config.toml
n_layer = 20
moe_layers = [0, 1, 2, 3, 4, 5, 6, 7, 8, 9, 10, 11, 12, 13, 14, 15, 16, 17, 18, 19]
normalize_top_k = false
routed_scale = 2.45
balance_loss = 0.0035
balance_bias = false
lr_router = 0.000274
norm = "layernorm"
optimizer = "muon_variant"
lr = 0.00517
beta1 = 0.9
seq_len = 1024
steps = 9977
Below are experts of layer 12 (counted from 0) of a mixture-of-experts language model. Rows are named router (the router's row for the expert), gate (a neuron's input weights, with its number), up (a neuron's input weights, with its number), down (a neuron's output weights, with its number) and show model dimensions 0-79. Each number is 50 + 15 x the weight over its row's rms, rounded and kept within 0 to 99.
After each expert's rows: "comes after" lists some tokens at least twice as common just before its tokens as in all text; "comes before" lists some tokens at least twice as common just after its tokens as in all text. This comes from a sample of Wikipedia text that the model never trained on. Tokens count by the router's weight.

# expert 27
router:56 33 49 54 34 37 52 55 39 24 32 41 44 53 74 46 47 67 86 44 47 60 40 52 55 61 60 46 30 54 44 60 60 63 61 44 67 59 36 74 70 57 44 38 44 36 62 49 47 47 50 62 40 40 63 57 39 31 46 60 53 35 70 52 48 68 67 44 67 70 56 63 66 25 44 67 62 83 73 28
gate0:55 35 60 43 41 43 69 42 46 19 48 39 27 64 53 61 43 72 62 28 45 66 46 64 44 44 45 46 11 32 56 43 20 64 53 47 50 63 52 59 27 80 45 26 56 66 50 68 53 57 72 37 62 21 40 47 34 40 62 22 59 51 32 68 31 53 26 48 14 65 11 35 60 31 53 58 54 56 75 60
up0:78 36 54 64 58 74 63 38 48 35 58 48 36 75 62 57 53 82 75 34 39 33 38 46 59 47 57 57 47 60 52 39 59 63 68 39 32 45 47 65 24 39 68 43 17 53 44 47 59 64 61 63 60 51 50 68 50 42 59 50 44 31 52 47 42 55 19 64 38 64 29 34 56 52 77 42 59 56 82 39
down0:44 55 57 49 40 56 45 81 61 72 69 66 48 69 44 59 34 52 46 36 42 55 48 35 45 40 70 51 34 58 58 50 25 44 49 87 51 71 82 41 46 59 59 35 37 57 37 36 46 25 31 54 48 27 73 54 43 45 79 66 36 38 37 58 74 50 49 66 52 82 57 80 56 47 59 54 57 22 41 25
comes after: "\n", ".", " to", "|", " on", " is"
comes before: "1", "2", " a", " the", " well", "=="

# expert 19
router:36 40 59 54 45 57 54 34 54 50 38 54 35 45 53 66 52 50 83 64 54 37 58 59 60 36 58 59 60 39 63 67 22 47 62 32 69 61 50 27 56 37 16 68 42 50 59 13 25 55 00 43 60 35 83 67 79 60 69 59 49 62 56 46 53 77 58 87 44 66 50 28 47 76 61 69 51 82 52 48
gate0:68 61 31 62 20 18 66 46 52 47 21 28 78 66 78 34 27 53 45 62 72 46 48 67 36 64 39 82 45 29 39 52 58 29 78 24 44 42 75 38 61 58 55 52 46 50 47 55 24 44 43 72 54 65 19 30 48 52 56 34 61 54 62 47 55 50 55 57 45 62 43 75 66 45 59 44 60 48 57 53
up0:23 40 57 66 55 53 42 63 68 26 51 71 34 53 49 40 40 35 50 46 65 65 43 54 57 35 53 67 67 38 22 34 68 68 42 53 74 69 31 45 69 12 56 61 92 79 49 48 54 42 57 50 41 30 65 49 53 66 41 51 70 15 60 45 44 13 59 55 48 30 52 58 54 60 54 51 43 62 54 69
down0:28 40 93 33 57 75 60 84 79 57 66 72 57 37 58 19 45 62 54 49 25 34 42 43 36 54 42 56 58 41 56 37 46 76 51 74 55 64 46 45 29 40 44 59 73 31 48 36 27 36 58 29 50 41 58 67 58 72 42 49 47 43 43 47 55 38 62 37 60 57 52 42 51 62 57 79 44 65 60 40
comes after: "0", "9", "2", "==", "8", "5"
comes before: "s", "1", "0", "==", " ==", " century"

# expert 8
router:31 52 69 51 34 43 38 45 61 21 54 45 63 59 65 36 39 24 59 75 37 73 53 65 60 47 36 59 56 43 53 46 60 61 66 37 67 37 60 51 41 38 19 33 34 68 54 74 31 38 68 72 49 18 57 62 70 33 37 47 44 52 53 22 55 15 79 53 61 52 42 34 48 57 54 79 61 58 58 68
gate0:40 66 41 63 91 23 81 56 50 02 45 53 40 60 44 71 61 49 48 55 13 36 49 60 41 60 60 63 55 32 25 43 51 44 49 74 44 68 36 38 47 44 50 67 43 58 58 70 31 52 81 49 59 48 47 26 33 49 37 63 71 74 72 63 58 52 37 34 65 51 59 36 58 44 44 57 43 41 52 36
up0:40 57 57 41 78 59 68 53 21 61 31 36 62 54 49 42 41 39 34 61 33 55 99 64 08 54 72 56 60 31 37 45 58 58 51 63 28 40 33 43 62 47 30 36 39 78 52 53 52 85 58 17 46 33 33 38 72 61 45 58 46 38 53 53 62 63 48 43 55 30 61 48 33 43 88 42 49 51 59 45
down0:55 52 45 83 61 56 29 46 66 04 24 64 69 32 78 45 65 22 50 29 42 30 63 77 57 42 54 68 39 40 33 39 26 56 51 36 40 53 37 57 27 45 45 74 57 26 70 54 45 28 41 31 49 27 45 50 71 49 75 48 40 86 53 51 50 31 71 46 41 64 50 53 54 53 68 42 44 61 62 42
comes after: "\n", " |", ".", "==", ")", " =="
comes before: "|", "\n", "-", "The", "0", "1"

# expert 15
router:46 52 45 47 35 62 74 56 66 68 59 32 71 38 59 38 48 13 64 49 66 39 79 57 43 39 43 44 16 66 39 43 58 47 75 43 65 44 61 60 56 50 47 53 30 55 61 44 48 67 29 45 49 47 82 41 57 30 40 63 55 29 52 46 25 53 50 44 52 59 53 86 50 61 52 65 61 55 33 54
gate0:14 28 43 75 83 23 61 79 56 48 35 18 47 77 48 50 53 62 33 33 49 07 52 64 49 40 44 56 45 47 38 17 41 45 49 58 46 65 67 70 48 78 47 48 53 51 53 60 29 24 42 43 66 54 48 27 55 30 38 40 57 57 35 62 50 53 39 74 50 47 48 61 53 57 54 73 38 62 50 62
up0:51 54 47 82 72 38 55 37 79 84 33 60 39 62 41 58 66 39 61 33 33 34 55 17 60 39 36 58 46 59 48 22 37 37 46 44 51 30 65 56 46 54 68 54 25 43 54 72 48 69 37 49 49 26 54 36 70 45 30 86 61 31 58 57 43 15 60 46 56 58 53 56 34 41 56 24 50 60 27 42
down0:39 61 53 44 68 37 59 42 67 52 27 54 35 66 61 50 53 40 39 45 62 42 32 54 57 37 58 62 73 64 71 44 55 26 70 49 30 43 46 18 55 48 48 60 11 50 20 40 74 68 55 53 36 18 51 50 68 47 30 32 56 50 52 38 45 51 75 42 74 68 43 28 69 24 52 60 35 01 74 36
comes after: " ", "1", " (", "2", " $", " /"
comes before: "0", "9", "2", "1", "–", "8"

# expert 30
router:40 40 52 32 45 57 66 30 47 76 52 46 55 56 61 54 66 49 92 25 36 56 59 53 60 72 52 34 37 64 59 62 66 80 47 31 60 51 63 67 56 70 12 60 17 34 61 38 54 64 54 56 78 52 83 59 50 27 31 39 65 42 48 48 36 29 63 27 58 83 50 67 39 38 42 80 62 64 44 59
gate0:49 73 53 54 41 96 89 47 57 60 82 28 62 66 30 56 60 47 67 61 70 55 22 49 41 46 54 54 38 57 42 68 58 35 53 63 67 56 61 47 27 37 56 50 15 43 65 43 81 68 37 19 68 59 36 43 23 35 76 37 59 65 36 35 47 27 43 38 51 47 38 58 70 52 18 52 70 45 60 67
up0:57 54 91 60 41 61 57 46 57 15 61 32 53 47 20 72 41 32 51 69 57 51 30 52 44 38 67 51 37 45 48 49 51 61 50 10 40 47 63 57 43 38 45 58 55 46 29 55 51 54 57 54 41 17 53 41 46 47 34 51 43 32 38 67 39 51 62 44 79 48 55 18 58 68 62 42 31 36 36 71
down0:38 88 60 48 77 20 32 49 72 48 68 60 78 45 41 47 54 38 33 71 39 31 49 44 45 52 31 35 49 67 53 35 48 47 29 56 52 54 54 55 69 63 38 26 40 32 61 53 59 53 91 70 53 53 66 70 64 75 25 52 62 31 72 45 64 22 40 64 31 80 54 59 59 47 56 39 37 71 75 60
comes after: " |", "9", "0", "1", "2", ":"
comes before: "1", "2", "3", "4", "9", "6"

# expert 20
router:60 58 34 42 62 34 32 44 45 84 48 60 38 83 56 49 57 40 35 58 44 42 57 63 38 43 41 32 57 36 45 56 74 50 61 34 49 52 34 63 33 35 92 52 46 60 33 35 31 56 48 47 61 27 48 45 58 64 30 60 54 62 72 43 42 43 44 53 74 71 45 84 44 47 26 41 41 60 48 36
gate0:39 34 56 69 51 80 52 33 56 52 59 43 66 70 57 43 44 41 61 50 54 57 34 51 49 53 68 59 29 51 73 48 72 53 62 59 51 26 30 29 61 51 65 57 50 20 45 82 97 45 70 65 55 25 35 31 65 31 32 58 56 44 41 46 66 55 38 58 44 39 60 73 47 47 36 28 58 50 42 38
up0:41 44 47 72 82 59 69 54 06 67 34 46 51 55 28 44 45 69 47 77 12 32 48 53 22 70 24 44 70 61 74 55 65 32 54 60 63 50 49 70 35 49 60 78 37 46 50 67 84 62 87 62 27 56 49 41 38 35 46 35 46 26 23 43 63 58 63 50 27 47 48 39 55 56 32 39 64 39 21 48
down0:85 40 56 61 57 36 49 46 64 49 40 45 74 44 49 31 32 49 54 61 40 70 34 46 53 49 46 46 61 49 78 44 53 47 63 34 56 54 58 30 58 49 78 81 52 33 01 52 54 59 72 45 29 62 41 22 48 61 29 59 64 41 49 63 54 56 49 38 37 28 51 35 36 50 18 32 60 77 61 46
comes after: " in", " of", " at", " the", " to", "In"
comes before: " ", " the", " United", " first", " same", " late"

# expert 31
router:44 61 68 58 53 27 79 26 43 92 40 55 50 61 42 49 59 41 78 53 31 42 53 44 38 43 43 42 31 50 29 53 39 50 57 46 09 57 53 39 69 52 50 55 43 64 49 65 46 55 51 61 63 82 86 52 61 44 03 53 44 51 24 64 64 32 54 58 61 64 51 52 51 36 74 62 74 36 71 62
gate0:62 53 50 59 48 83 29 74 77 49 50 70 39 51 55 43 48 64 50 20 82 50 18 46 42 81 18 66 76 58 63 28 54 63 42 34 55 63 57 46 52 62 50 34 51 23 60 63 60 51 41 54 39 51 29 61 54 46 49 46 27 21 51 24 41 15 49 57 58 45 37 58 50 52 54 79 59 47 62 25
up0:36 49 70 48 47 35 61 51 69 13 13 42 40 63 68 65 45 10 58 49 62 14 74 50 60 41 52 41 51 50 50 66 62 26 48 70 55 22 28 44 55 67 44 47 71 66 32 40 85 21 56 44 53 22 56 48 25 56 58 68 66 70 48 53 43 56 50 75 34 99 78 79 62 54 32 34 63 65 00 48
down0:30 41 83 36 42 61 37 82 47 59 50 73 38 49 74 42 48 30 43 43 48 47 50 75 67 38 49 58 23 55 33 53 45 42 72 32 38 60 48 49 42 35 69 60 37 59 24 20 42 59 27 55 42 31 37 52 57 47 51 42 54 51 51 25 53 44 57 42 58 42 52 48 16 64 45 57 55 63 52 55
comes after: ".", " ", "1", "3", "4", "5"
comes before: " |", "0", "%", "5", "3", "7"

# expert 23
router:34 72 50 34 28 61 56 81 38 63 78 30 51 55 63 77 35 44 39 44 54 44 32 51 52 50 37 74 38 54 64 39 51 43 48 48 47 25 38 27 54 35 51 61 37 58 43 57 23 51 54 55 35 47 61 38 61 48 30 56 60 48 57 24 42 23 38 46 70 65 61 45 76 43 48 62 59 86 33 60
gate0:62 51 64 38 28 49 57 31 44 42 62 77 53 40 47 09 47 58 60 42 68 80 64 54 56 37 57 38 52 45 64 34 49 09 38 49 38 42 30 41 53 25 49 57 65 56 53 78 30 49 32 58 54 40 40 33 70 63 42 80 50 45 45 49 45 27 63 64 38 40 50 53 63 43 22 49 58 36 44 63
up0:36 65 76 60 59 52 75 46 28 40 66 77 52 14 43 44 34 51 48 33 44 39 57 63 76 39 40 22 42 68 59 66 48 33 65 51 15 36 46 45 56 49 66 67 44 51 40 73 19 50 24 65 41 67 49 47 61 63 46 46 46 33 33 59 42 49 56 70 46 40 65 21 45 42 70 34 49 47 32 61
down0:38 30 49 42 29 63 63 33 59 51 64 34 55 51 23 41 42 52 74 43 56 65 54 61 61 47 29 62 53 69 53 32 45 54 72 50 61 77 52 57 35 44 50 16 48 51 51 64 70 30 53 44 40 54 57 52 55 51 30 29 69 52 52 56 28 52 41 60 56 45 51 72 42 56 73 50 61 59 41 79
comes after: "\n", " ", "0", "9", "|", " |"
comes before: "1", "2", "3", "8", "7", "4"